From a checkpoint of a small mixture-of-experts model trained on Wikipedia: 274M parameters.
Below are experts of layer 3 (counted from 0) of a mixture-of-experts language model. Rows are named router (the router's row for the expert), gate (a neuron's input weights, with its number), up (a neuron's input weights, with its number), down (a neuron's output weights, with its number) and show model dimensions 0-255. Each number is 500 + 50 x the weight over its row's rms, rounded and kept within 0 to 999. Numbers have three digits each.
After each expert's rows: a language model's description of what the expert responds to; "gets" lists some tokens that make up at least twice as much of what it gets as of all text. This comes from a sample of Wikipedia text that the model never trained on. Tokens count by the router's weight.

# expert 0
router:440471476438583556477526553428496353492457493497450451421414476451498469489563446443501543454514509457537511557517547573495559607425443472459463443432468377524567564442506558546528459537620549449541538448482490508489521553500469454563484475432550515526516437554514494511558571520431443548463412440431507571521573535576441452449483563442463594493534570440560527557473525557523453602496445467429549571470490553442516527538481546541579502503508444431522470521565577563458546536472491475500510459475439463466561460532577493529435557520488537561429424513565473503488569413544505479460492550555545546561479483415476559431487628497433454526547514516444574528447560557475424512442528449440460582564503561432574571557466489479512526454541488561440478516437443547485518450477458
gate0:559557543467518488580498511508449480490512438457503508449432488485545580489554456355584471442444519525461565435532428458516537397482481446502541408520503490508563520541589571562461481510512457521551460470500470495480535440562557647450529394499602384579473456556474469474537460503473563499565495584568524519515468617525567397448455523501524389600526452530437522535467472467536460423492399498481445490481465448482456527592467494633503468500498552602454418592476527531567472573456503395512536516531443444516509550457521429603511528482488537507514548546504546492458457568476523557530435587455532504528516504433405513475497566436514489488455563485461541605475630530486382455499510515506484512405496515382536514581534524580536548516660534499561438443510470480499526522518530
up0:439439489581512461562495467495477455525511501626458560456519469464438463473480466445423523670547483588544548440502512591462467509535503506448524506423419482499544513564587460610528507508493474440562496586594532444495420446497491497524438457491396529461650506450534540506499460563457528487536458462559496486491466534440492478504379519505513442519575488545505503526415545397476506446499493511614508474533498517514472454601431509442559498561563489474572470538455509419473563443525513492527542475458532490540486531520458453520497561555457532500535579459540478467457533539438396568404508489466498519470504560516469523471510513574571511458553447565549541424412525596460445512591457494577482522463489450483418459478524545497455507527554488563600451514529521472508462444483531
down0:506501517509451566546530463368484500524456555422479390514519492532517497565531517473486481561465501503442490464494501600530523487465632499509560463440463459513543529497527622497537577492521556450611552483387490474539500539482484554486603493414503473488487507530556466525356559377472462567489540466514478574530471504477369442512469494587478499461520493538532473608409487503516510530521469506581553559487454512428461518512486469478619488464515505545489486356537400486451477452552528554537437649550454612582597442424558451499552556492541507475587485459511478459553588584504512501581488398457488532480500516426471508440497545521456528426457520582530462554470505516528495511598446534538511493602463490402551402565442463521404516528479503450520567433483451557493413377468467
gate1:505429537513576416455464497460569480586528446559544505480451476563465572461497466549457533537470501502509466523534549572505512483524519425498533480503548425507553517545470488568519526533545477423510526446451519537542523530469448468555502503455551474456532478512479542530539519494449509468519507422390498479460610493585558517583445461488555463516442567528479513462611524518510567570621528528473542552472576532551530398561497550523602540514472447564493504428522653495506538593451519521436567628437484478430553472442501543577550549536505548557429579378482526519473493567482492466551489526540549507502593531525471521516481456582423450548520525525592474515502514538535439503467493643614559506582460573526537523523512558462524532473520458536513590533534569552496537421518422
up1:497534474473502520433547436501515569499477537465449490530542493465487532518476549403548445511402542592454586541491475479514450495426492514511453521587501492477525465576580599444492552388484441510550507549523425557501468534475531573506546495564475554484417502450490466470465544518443508554486492478478516590515449479481477524514544523490514461465482517561467522544404475542488401572445470533524443452462445500460495604489544496548407518535500557470483488585554445591542409425461596477542414434605533488594498487590482524458529509573544538473574441541479499601522479506463547495490581374499510528449473461516414529525509556487483477509404548552502434533480563612495555535478497528480512476443517545462472490557549444502557438523471528417442466471551478504473405496489591
down1:570500456554441441467610550508493437501542540439480601535520471449491536584569427598481478567470459524521387522499449563544566422507503453509475553485525450565443496513524556473621499541474513569505536488455451475464494585451423531456497549532561483505500515519447568535479510526478457573506578549422510447440491545443407476486462482565509522422551569433429426523483491489548419478508465582544605502516394503537484594415472526560549526410567524525511459537524462486460489566572581493497461487515465468537567567571520536482510405451569518491517491487475437475450601492491454480490431511515516447485410400497544434532515542534519510494449512580548540526544618486479608475469457508531441500570512538480568527462523522468509581397519506454519389525521472572454443429531440
Table numbers, election stats. Digits, percent signs, pipes and punctuation inside data tables, especially election results (votes, turnout, percentages), plus coordinates and succession boxes.
gets: " |", " ", " |\n", "4", "3", "8"

# expert 20
router:432451454444470483500426565557470415510463446500468448421480526460484552495587435456510546464428438436503455550504585551422555606480452469454432455454551466516552572573530552557450537459573503515552545423504536547486502480625383587489366505541559602538496461472527519543567566472441450495446573547601487552469551510554512457580560555474452444454530485464535500444511524547473433486492583461463534543482505545440557456568511548436537467510493450422488517514559497540440561413463499548485515480559452490464560494466570490509445496534441533533453441472542534504480558415470489501477560548567434538528509538436472573451485621600461527498543520472501565549446564526456547475458440449462548487567514549439519559547492368497526502498456478555461497505544361539481563475493497
gate0:483455465453438620436592522559558478503530548565514519537487494481494522505526490505501370470405547571510500522514512530464633521436459479451568548565528575559512499420540525499490528575567419543437489490473546452512514573504423450518514552682603465424454464528533526575469424513519450581487510499409483543554455473461532469534504540497518447514405481487489494571558498538534493568480398441435524515465522457519525520552494551430497547492430542491485424468519417448523512496543480419479501504487567518452479467476553467487456500499463520490604583404429528477458506549536474467448465473511463526471510489582448535502560473582552422509459477516434440460511597620598403532614532553417424502584494467448497463562526530437464488416544525495500533546516452591431529514592578
up0:474535423424480572531532576480483488423463514529487449491461467528517488456518479514493498514552514531520506530481522523409476476391540402512568564527474524446461449490516500402411519493550500664509546534519459454512471551467465460508574533546549452452508508545554573568478469465563404496514392552381566492539556547439508592525513584507551506540497491444495609515553453529549556526522347347410523538454548396465498591526455478403511483579452481516536448447438449451493559500515531457469502422411533579533511440428518524495473473591534549467532623487459484495577459506459572556436367551455469481464531501462427438504487529529590489483541517538500461528545546474539505472508471548523419511551508551428553464586486542522455512601508504555551520571398463511426501578490513
down0:518462522560476435483517517455387489404417471521532469474488468536486473491545474448561532526461473412487531559518537467409497606542541490500426534513416551493495470528448485485446593484477467512487555532492521558511529475478435432347477442498542510451513470545496479513509501478503379474517552515528425491412512535487541479464498417503492534514409466554533485507484428500493491446408554526402409456533491471524515571611412459487489530591540575534549475461455475525542531488520538589504489571512479411470473426550536447473532566488485532510495599406451473505458500453414530528461560504517550572556387621398587448521392499457536536599555500429457480520402498418434533473486441485483438517539540569514456454437442468518426436500406401391543535601494429436443475523472538
gate1:502470498447452408526521547365485570600491476523502474486564515462503525432532492528447528510525437446469513497575562619432471557546576492478516524536469517393565537468517459540473508569492480469511489441548453517496529436500427557494436498485545482423540549482529545476488433517544514566496539487548507544547496482544525510520575484527452550437500534521464512449394513507548479436431566474474502521467503562410469473493476512520477531486500490534377542567588519533435508492441514464491453492470450529528481642377552480517458563473524482531521429529461441549511406409469509560540447475572450535538508482515513408527462548612411601498572529454529475462497533491486529519435469449498555508428487467459440398477436509451455525463419504540541547389516456421463531544493520
up1:451469467498510556589505485543551469525484488448484482459416465471451441452425569531482460392516543549574548516429431500488523499507509558570359464489551487497444507547578607470505484455488515608563538524526431423452476455524506430432520465465471495591499602502406444466523536498425511573442428520452483497485515442470445496542506489500546517446546488476486488548511558500536567550596504456477446490499533477574588577527527509574545484542504489455531507499455447509525493451438367539454489539538533530458467423584423496485454427482499523376505411420447491495545570516620498534454430561380565487495419488555368533575543507481495411526494492486568468479493491528498512430618489477431418427575540568483562588518489509437543443549531465544551409533509458486471441419562510
down1:398496521547538481460583461491553566426504477515483571476545476450450490471577443462561463542534490388455463444416463359452369513467477571530586474442496500455576516400462523498507468486393483492506512435512556502520415476507470442499540507483455473502565454500569488511556447475452498539581403464511520480597404569527461477462472543482473513550511645486489560453488501514481476476382460465530447531564496520459527530586530503425570531478579520476517501458491474526574469527584499459518513407573428493475496529432554571425528558519597472475471543563514565516444521544545464492468564488500465582423419570489539431489452414462446491447452498524519512409478457521530511563501533592489443487509548448498639487501489557510470503482505501470513556518365512431478461468496501
Prepositions before dates. Prepositions such as in, for, of, during, at, especially "In" starting a sentence before a year, and "Minister of".
gets: " in", " ", " for", " of", " on", " at"

# expert 23
router:488447548442455448513438555543463525418479523580440443474437550496479440536527432443534565452433520461556481567538557577460555466466451426549461456456480518399572511474476568555481517507553528479554516455541510479467516460528419466572471535507560482532392450504534604508577558573447454554441408488409456557581560541558479429531450563462456514484518484442452533559537564554513459564534473449435520539476507560426547506576582557489552400522429443454521380546557502495496539524469527518513433442553450418501556462447550464447447504566421501531441419521546456421544555441460489518473517564554537519545590562434474557429491525396430465456541467494469570556445539534469486453449469565443605462546467574433556558561445496536533499507471451559423551462437467564500551509434435
gate0:489449525517429440571441463451511531459495488458465536593439438501393474472466548553470494446569543521525526490531563542538475503503511433554536399535562547508441586519568580493565468550549592515418536590451461445630543450546468455402543487411545491475556495440516540440443493418508531556452570461430524426618474523550458432556663477477451468504602594427497501548452495415499462491501530431589528425489501486532446496436570532568523538485578462538482440509598501439533496468531463468609443515488392505519498545509479404535438572485544471519479587575443426389480457447547498537391532470518400522472460528431479446494544467493451446513507480472535432498502507554475481576496519500562461507518531508459528518497462437497569514494535537497560514496414473459554377430527588
up0:454474456529552520520496530490541519511583530462453558585492476557482457484463361540420572580583485498453448405522490616417413538635467433524486458557503482494480596590422483421512593474537417501526559519475526471499530477512487468533393552429472489453553488538570466506538483417523497487486507623509454491450415564516476507413500467496455509436530617479457501530466463480500476547448479546554528542438451534566454480502509365506486534562487553441492452476518457466494567441526563476518526553508526393418568500542460551504531425461576447548493408582482480526464495564565509494449496465629464459554497584536462539541476567480394410568408589438515541561405544565567437487505481473537514576483579486533553492555478491500509478527338412419503518383474543468511493436602452
down0:465455516452533538538601487579468521479559489497410496459579585477452552499474494490566424485603454519522534507488453475481457594452571500560558506430483488526479605380539489528440558466450493530465596601589486490456462585456462592494449422488518515494482548432532510466453530529468535551475521500439462486484494548554530413498422514534548401541491504524507471578451429564505508457596560512464434489545553528532506523386396468538436448466497502540475441533538553501455517472508508435470463494518464544532457472510467441511479459502576495375518653477524564466388463502482410587513553498467564495451475581534395538545495543471537533510491508458490440511531495488475508500471489530499474466475498464565543464388532425498538520453513423427594521506489477461483433450459518
gate1:468501553566538490489594500574518529479557475393482527572548497505498402477557490496390485502497531438453410453510525560504403374517509426459512414530472507457476539581432581610484478474455546465615521501462524611496520486489486450500482482508522545503529475546441555466472513557517524398492554479441524548507445506501410449504561526468571581512507497539528509554491463395478468451524558437478581470523587512546554576494483480547602545452552414496451469576527552508628448453464500498534494557476559527511494480569535557443453508447491446458535419503489565483554485510489523536534551582557551527532490581468481469487502523539479625414418388498481467519523503519474478518528482527464543556528523539516489462541564549525453514505500516424444469396509538472544457532588483
up1:556473546466543455563451448317474514520578474455489474494527598472420455511435475490547494516491499542457459550503502593519589568445454538588489486474482513461473456590468555403446528498556501433483519391591548451412498549525494481497494430472537570550565561490418529500478588478540480550476464536498477494449410521449519544451500483470440486540519511521490415568464522701435410507521356506524549511474438595484444429508561498491515433501480458444486562544483525439521537560551462482485348583529485564530419576520409484434468485521449533449532578496458539556525591544530455499555501408394526459532568475591524437475517517542486451485502499606503501547485483598526449527586463569601456507595526487516530562540544490547506501525437481481515550496490497453554529556492523
down1:533530530466462580490511528521561482532471510420487486436614478562499487510437446400441561523475439440478503452495561485531540554497565502501486532505576478518530493555404498522568472600397419561565464556506456419465580444533482526497585480415492461610503467545553501560504539462576578567502442472484488536456518551472485455539505508444392515552513457515455526463468389579456529527460490497587468430572488551447543516545559448599526589547414572535609535583518441576528512549422537474515513544452382441475532568463546511524569522513526563451466492504501497473537506486519525367421551571418498488581520457588483494426520436450546428511476498474504502487504508553522496415480454496553437445501445576519493473520492485489585498431560508557517457492460489406595444538449589
Date and place prepositions. Prepositions before dates and places, especially on in "was born on", plus at, in, near, month names and digits in table rows.
gets: " on", "0", " the", " in", " at", " from"

# expert 11
router:435427457446450473606530564467489596475415456586466455457510549445526446586503443441480549455495516415534460545534539555567566535516453443548435470443484431461553583528539567558534486515479434490564552471486528432482464487506527467487507491488551442568505439443493479465552565397447442504465480465432506561460557563566431450496418552467468523464523533436420539523468543544464436514485359452470564557486489518442554450554523553551536538531470469434480535539583500467465533607482484473456443402462442439476568466495558454491428507557446526482458465489527495425504558440547431464492545521555435464501536568442483555441465541448436540490539533516420566529432565578452533467450517545443425437560426553435552550552458429536546520507489471566454478603519445583466558523515511
gate0:489441516468472491546470456452444456511470549588466615515528510494473482516556477435535493492484525433405442515611509546452427593585409490562540447440466516513444423472574555462471510503472458442544464539531560522466559516470486563505509471538551483520565479489442492485450495448428454612524500520513409425493486476440446477542473482566542512540488506446493443558521455546472501494493496528448345574523376519525483527508373468525428496475473579476396467581555544573543501508469498461584450613467457549445537426417441566491497504511549577443540598565570485495484595490519480574443470545451487531553503595501458498468509497499464434414545501526483524570461505549539425429515497507543520551418557561503488520548588441505460582505489491515440365556457543539486450485496517
up0:526463489537407540511425459554453375566471594364454516515508557542521511483466467516483463517520458486570487536572446461543444558523456534529553502556482507532417587551534467558562507485478448465470485455460546522554463457502523418505463438507539507493487431508432503604494455482437579482499415530485468453496420426438577484432448477457507506549514474482517486470479513509467423401494521443547468542429458502532469528483446606518531470514538595415484500590443507603504620428502444533511434489394464411501457428553541507615534470579524393415567414472469483560530464505473508522568538563434446472493491440516534452482514559549481459487492518448470461517477555484493496524420544482534478510395636557458530428434519547562430493558468480479426461519431476505451480479484573
down0:535522452569556513476399528455597503513574424460426507484464536504594490553515507469492492546537510556512511407549451537488509521481490509466464551589558494544440509518453452510453380482496420417395457520550467503616589590486498399546612503527484444525537501409473507428538531473513526582528550494493451479529569541561448552445450483470565457501485506479445444483447448468478443454538517631471480523536470447475551501544457496484533479522500478516554411520456419572480458539450543513532439491547427500465436512465580489542477491461423517490568564500575495442484551530488507426534497441563484504528480563524504522531525419515469463511393523462480516546584574477504474465510433476536507536442585508592419435516498397435488499496629512467558416455539397537541441504550525
gate1:549471333376472430487500512408582513559446475523494485562547445530537518540467497572445491505456473481587615457503564486558586421466527416507533442481614533482389557465497497429486538529483424546576423521515507457506380440466525500509446520439591445483500503583528553517542534385480476476492420576521470536534461566449511486447512591464543591554514497436478512611568471585447453465431401444457505465459542520501468507532523556481498446585509501442444568426520456441581515543515445578526509473488474576425483379502502492414451530506515596525414559582587470522491499425405560501456486457544497488496486529598417582509351461561452435503501475449525519458511429460530499511446524384450467536496495522486515539499533580507544554480496528636505480445492509574464493529458528
up1:457528465449386554532496516517553542432526467521409552568444555534527413464598480435505516429505431526522450531430415538490449553538526534567465559515412511498614552547452488562526462493485426507489504536495560475584562539449554485547521465535411543505531566462517396580470461541465562534481524499467505537489514458466471495510554423508455417469529528505546433473434493449464578604536568509568447487474457566511477407520400432480489556491591469527505459517465510560385518431531442440488493511458512441525488544467525500535512459532452516440474503381531463540503473493532523507487480587489604449488462485402506523449471512496420447490365532580496528498441535561526452419562482575494481494432517467438438498448480460466555467461504568366546524529592483498512550542503543
down1:511465588458495548479536469564553426526422562447483516493510554528447529475437546461545576547562542401478541487527486610537515431511378440461567417508468448494486443538447483439508496506415449530578439537435427520424567431496440482473557442453514494491429539521377540448497465439563540452503548433412568392435566534522453511502493545558535540414549508533483497580446486456529517538566480517478430535494553588471547458448506513485518485480469475514467499522505484515506519475594546577524434444518468448550581558465546564546492390469544555465436446403533456376472542508522465455529531488455541550485667404508474560578450456472565506471595558475453445389452507520553488467513565502549556563486579481489466450541477606414593512490471519550462490525579481526568539524450438
Zeros and abstract nouns. Zeros and other digits deep inside years and table numbers; also nouns like process, system, operations, manner, century.
gets: "0", "2", "9", "5", " is", " century"

# expert 5
router:497448519431494527601546554469468563526437456484450440515506484484526469521538439451504538463545500444507482575560559540419569545457449461393461464436514417499553556479521568579496515482528534543562503457508435496451517539527440500477515472499549620546456435504492454500566563480433440521464537522458518567589560525561492447489523562468445553495554532441492537521447527522421434414404511455429542544476546580423517490537578479454556557532503480426466417521566551447474541542441553554503499468516439461463569467493567456535434529547485508569467456449546528478461563454523527490436568589566522459527478525443474562433487568548431466487554503447479562558438563573471468514409469428456618511554558551429534558556495433521531547514508461556461523502434457588469527455474514
gate1:586406505504553453545497421550501617441554586437478526504541465537510418514586547506446523528566498506511517481438471519550589498483491530493515490512462531552476503427449549492563524463452477439478535473558414513518499451478571577515539493525578483546504561561573490462499448421490552542527571523465480558569546465566511440561469528519535503478560453630517500618563558556544462557559605450518489517433549613437408440485487462520589531586476497487502468475462575576539543450460496526523527547431522448420500544484544472564519504499480507517512538623492435544521502557524512418470470575458484551498488488545501492543595487542543517459401488555393552545480478538508503477505523481484423428486461472413525502445464458450519539479541452459591512455470516504543493520515501
up1:449557440511567501521507456464531525437471482414577497562496592434456522393557452498525430540468494476419522477559501499510525482515547482484480474566507489517566505459433429561445486481518559550516464512590461527489538485515496503506510406492416490556436479497413484480464520532623468458528520508475565492453474536520599534510457518491601400559471534351522508466513613509518574538537435521556537415505458586481498648517502479619504468415463502542563550506535504565502498569502528522525481452534512539595598465464542474530507475526495621486523505450449576523449502538448507470562523409497535438654508496492558462498429480472468498560521556401534492569512510535501489461434517477417523506545501524542499438564497595517460486597452622485482435486438670480486477444520490
down1:489517474547520615492464412463505527530475554464430461545509494496525542543458533545542467501467514586523419568555422488586476606499635424505518469531539469463537549481469457457557571505536531487482510527502460405500499519542564588468445460503616478494507570545505498484527412619501489565493474535441447600532540536479552534507420517469461557513538484502536554507487480505534487359533536519638460425460458516538537545490499416439548530510491499508399467605510479476573526642497499471479449498582453543526486514493480560403433524538589517390539499550495535563591525547485608471427502486423484530559449473489456516395442471429419511436409534527512588551393464476535432492489509540524535547527450514470517493443513453477511496492507511456570551533512523584482480553457526
gate2:548497519436535468483436536620507489482418487406432502587450369466456498445525612555417538490557497500508587516483535509545541457472441609507524456505481571574426588532432583504585473515531450422515528579633503572511566416512446394543542533366629491394576473594521508489440508525483438516386500478493504443486522531475416481602544462442515447512544413457494552549513479403571510534502448456553522493499517523547442496486480540529578595617454421488509561641455492498498465490434510521575459566497571506495465440452471590506419490461525450547425495423500609566464516420482461490483509466473533539476544502519521550539355548409510470540476403590515498510499438497506422473547550464463499495554625633449561494527441431505426593621507460423478512516589495473474592499542519
up2:586467462552402537561484538402350472613459545599472482488550511473575442434460540500486525535412558454538403526411534544506587486490467498529549578551348510401508484445493533486532536510528397519496497370485516534573543521445495538522412525531446553454547419471551473451394541475541503512542535497519452494416488514564487511511571426546559472492530489494573512434471437510517520489555435446546407486485470570456451470501480509467518563472475527499518565494527500532457540530497435358558483529436496406448492470399441592504374567611474495528501426436483535496419463409465480497419540481486406510489477607501411521500500497560470560541559526545552504426452454521408494457551471463532541622507546591441524432551479542597557557639545512560457561461570463408518525527596515
down2:488518425488464539574494472549451563585493562566585448530523430430507436542512457483503464487477528573476420497498531503476513434537485459534522518526512450486492580556474434529559568454454448435435504476476526558507465547527498516529525509464512524498590489514447528464517538538510412512405548563547486631534490521568607509413467528534474457492456437442583495626513480397538454570523523530551505561469557473621476478500426626401540484404493510560521456512462454502520486520546546481483431589512516418466494495463448559496525469566517518443455548515483456494511452471526539520558574588541505550475611536470555379456499556467527556588476463576531481543498448498507488432455367478503560511537487524587466496474461526521479464481465465373511541558456523525503624568512468
Digits and people nouns. Digits inside years, scores and table cells, often the last digit; also group nouns like people, those, individuals, students.
gets: ".", "1", "3", "2", "7", "6"

# expert 9
router:508449555437492554572546565470461385515481472543442460459521515541577490464540431432493558449518524426437464556499548564494576573408430450492443460436414509439548557461556557564500531446510578535555541502540536514478481456434422528498502474437558491574459430453486519464577556544436451471449475492384459566442556505558482431483470565468438469530480503445458526521471571536535450411521474450473524572484513550448542488600525486469539468592463437437519494564554525460451537473445474480489558437523436440488568451572558489466433390527427506577431456498572511489528562459480547495486542545556495480506525530442476562443490504475434486457563476468467576564445569562457481434444391536458504509549500553437553573564509543513506493451472428561454448533509613564458459478498456
gate1:497447500434550464468440487482464416548471483515521483480447491500525537544447409468486510432521481485480546521429507448571525512513559508480448527461509532553491586479467424505491447542521497479537429466481437528434525433550571538453558579467553488465521473454488525508534457435456475539439539486493536504450553453528445489473446446463494514498482602423506538406381522514451522437558421511417485513470515577510474444483534418498520549513530417456463562545496447521492479388500462486485491444493540531485510486519559611556475492548528501512514534461526461499553498455551499529561461479464504594565472500470446615544600443440483508386519475519559399462508458590462547497489530474472540429467588571490506521464495460566398457447516470526392478514509482453631493526490514
up1:469464550436471442526537525529586500514460602445525533511525434514624552521534460407603587461517475466456570627535562495419505474417518541415495438471498536544539521512563431419538494371494563499541528482479470559508423579487523549371514466535458485541544533519477548524521534467480500490546501535407525499598533517532487479561498422482565492534490529546514512541529544562515515493494544460581476530529453517420489467489529452500499518490547393533511532565608533543458537483412509458444535519534477436471500463565560450511463557476452387443513499548501531637567539570539529501533447506442554516474459520580368500555525472532463415563551537449406435523511402440565586525441518463453572509536450484528469536553519426527547540496438585465519473562492505491550524469521459
down1:466587500509432513409520511538469569496600444415455530544545558445547480463502496428526517423402480380561475569512424513575420483542469539449474528480477571472480430524455577535459398536572449537514553474427473595513407541631467518535544495551546446492468529495478564483500540476484520555513580652521471405465464568465497528542485498539546500400505514523571484448397513443559523448564526503455434433564516522541528484499471546496531497537551493455482545515533547597429493530473462539456519559457485565461440464503460463542543479517516535397632522467456452491473585474477514366432497483571454501515492580464568467560506592597512477655445526563471476563518486538533494428446496548524500490480597461485531498455467456425583493404472457419488518540480518639559464489585501
gate2:551532427535513499553549500603493462551471537503500550456463502594535499545531521400593523369502503429526496591464456487469520547424507505498559483531423508437525523559501491528524539460524548498478475442560552501528440458482574489497433435621565472541391555503439536600557492530531608489458483430442498520495539518539575520476528557508538434605454555524521552576456486521588496517377415596504533523486479499516509467475448458529432467505467574424400541528568511559557500516474531441474472478506552513431515588548553572530436436552518501466540482543508587586429572500474464550414487503493532522395501596416514481601463553498431474425681427472601488462488505484513501434464619603495569540556389595505483495476503517530438440447557513449520542575484421580480471496533445
up2:413472514475498459452520476541542477491535510497572481553547578618451473572488444496492485425567422554524521500518451498449495594514578471480406513464497482504489526519478547521467557508419470405428453378596496560566472429471522525554408535587606539483527523576537507553475532513596530520584597621475469520381523543540576485443464538464596415584522549617374533513529512555480552512428446561468463513560589548504511539463467460564445537518528502432506470584419503527491556494470556475496489469452554552539560448490546573490553529569366438632381526578489498486577525526568574421456440454440527488407530525566539563583504491473547476549564479435448575381421519490604501412483507580455517439530488557508548463504539423486513484510469434538538592512473503532530492497588531
down2:459516378492453534437401543481530516457552396539580469501434402625512464457417457464510521534573603478431525538560443473475466461410458520466323587488554460453519457497530503468540531496501610554485483539486512567490566601506555526556514488516482536525580570466501421562564514607572600483553473525431496492455589488383584505545543538462521510558466429553477558367518564484501517491490532524486449566533459491513544532474465470465538379439446492491446496485487448461495514487522457494406494508488516496497549478534515514423539463473385542548533423489502579494541611515467494496523493510583571433483499453475521568517421482509476476440488536559491502580432501538475502505453450544450459465466495518485467496543454447487525492463531467518473467462526507491444576428503498
Name and title starts. First words of names and titles, such as Mary, Sam, Kid, Doors, plus some and plural nouns like authors, versions.
gets: " The", "1", ".", "9", " (", "6"

# expert 12
router:555437423433502486490492538391438524468443491492462437467451551555504466487499441450510568447530561450479498570526552572430572566438450428535442479444544454550568571551500554570472527544448475426556523471526525427470526496479466600500470472464565471530440456443562544543557562632431465589456488533444462563548571506558485453576505571467420470488513456440413539466486501516522448564447508472438520565476538562450516512535521470438549522548485463436571509589566493493499535495429451495509491491559438474494566455476560453503441507572462526506459467541571450420488576450536494506482485550556515499446544554441470555435555564545440380629526478487482557547456571575470512542416520521452535487568495550436527540551454425478516559493490415578439511545479489558496495483499523
gate0:518457550484367554536539487465513572421614497496484487521560522554472587507543414514384532565569455412481504530524446571485506471495435609500483520557491503510402467590505528527491538578480418473568586595534462424495483495507466486473431530544542470538506650496496618531469574516495560428474595500539467489517516439481475490503508480497493383499505584452567577449490458359475456485468439451529515530463531547445453479549525555477478433484480444387487508487533521565518589294469605493503494462527521545455465472499506544432476550466551437414403495504364590424443533558395525477388495444484506592536434497487437510481463523488467466492469504517428550544467535479514550465605501505508550442457447459466503502492477425545484462448502495443559467451516419503435486485533523
up0:582538511516417484474559516536445608463533533460522492500518538544546559501556459422451557464478526459479513478592505485532492517486535620487476528494502486507470535555476536449461460555465441444462564515526415424477455539464455528461455486492539473510567651492509546533498540466526561538509530595484464479524543441497555592522459490504511428433392518511454503529433557457477464444486440494562500543432470478410455436520476482440465375533474533467540525463537480484464550463494623420593525577471395551463469487534528539385527521406604489500518559492473541507384456573460514435441493409418449543416425481398501527515552495517438479497460512528420494545498532395521592492589523566424498452503496472489533488491505490605488501431416544474519520489451450468531522501595359
down0:492460479436506522553543504544515597531507589507493457409423481530591617490411541638504473475391503502529452415528575533407533500557461505515459507489449589456540455502479469497533450420495562543523528501497450521457594417490558508569509498564520500426537499476576550472529521503478596549486482500554516501515460477417560477577462601563543596543395503472541562505582448504513566466478408531583557461522488550459470545430498414507511413526503505523485633528426570598531470502435461519440506512577525533481417528513529477530501535529491463570499547405525548480551417475452559432415489466439578499526482534470504505487498605447493512460528506483559491498613464455512554497551443450520519488540410568499582540500426468360536526523493520475429495513441497578509541498482485
gate1:549533506471474597511488408445567536527520432552573423530520535437493541427472481510472467474452434451536536420485529550604493519493525568502487415412489486529518499536491507569517487512415536521576483537558445505499498491505442559424453486534401607549489481397569508480587446412520524524489456574448503606586543562485526545496485471493444496464444584505517457557525503462540478496458527485480483478466656558558548446446437496507464407429611512482479460493542440483428532511513530492369508561462513499519524525569487396484366437584465488475512474484537469445575559530526457437454577520543554513488532522478505456442508530562396444487529547518489423529435531492485522571507484546500425416555401433480511567435533402513414536438505454593521519450562482511488562453489519
up1:427526457482470496506525512599484471496481613501541578609452514556431604521542530470502467538511572505463520568495492557484563580488441423444532545414449463548471503392519525572600450495470514378485505504470553500420411482473442577477482478545526514452550487463540490569398541539481577546438314543601490514532444496509436484429520556629461509475554462508506526435563477558516491539479484463496459465534506393444497556509608435495526413477423528562623579530457596528509407484596455481442440512484429445529577441533493595510582456420525553524464464454534485647513511588452551469539496451458445538511444600496473504480524448468484409486510456502528491499511509488423552539598494413439482477524577463470484522468514544478458461479518475492558484463448483566572537492477500
down1:510555525478596394540476531521471558532577498505546494405551530549427518486437459531480459531452509523449446552517483519553489394492505563515575577466494430303425503421487453468487462506447478559438457491455496508645540497454558480463452498507546525447422511536393464421475539537493499466509562448563460502560464457444527580523556516417521582433451452424506536444531420427536456474518451472536457443479443506456526425477525423537512574494518511573584520500520531546525572380545429570534553515472492526424475477472453542462508430559521462568462481481535499449469417438417504467482508589537493479538564508435510495479531447481528556476508503473512514474457554434580526538520530484525473522494501534535642566493446576420461545527557534559503499638522485481583534513515459
Time period words. Nouns for time spans and dates, such as year, season, period, September, June, in phrases like "first year" or "the same year", plus date digits.
gets: " was", "2", " years", " which", " a", " season"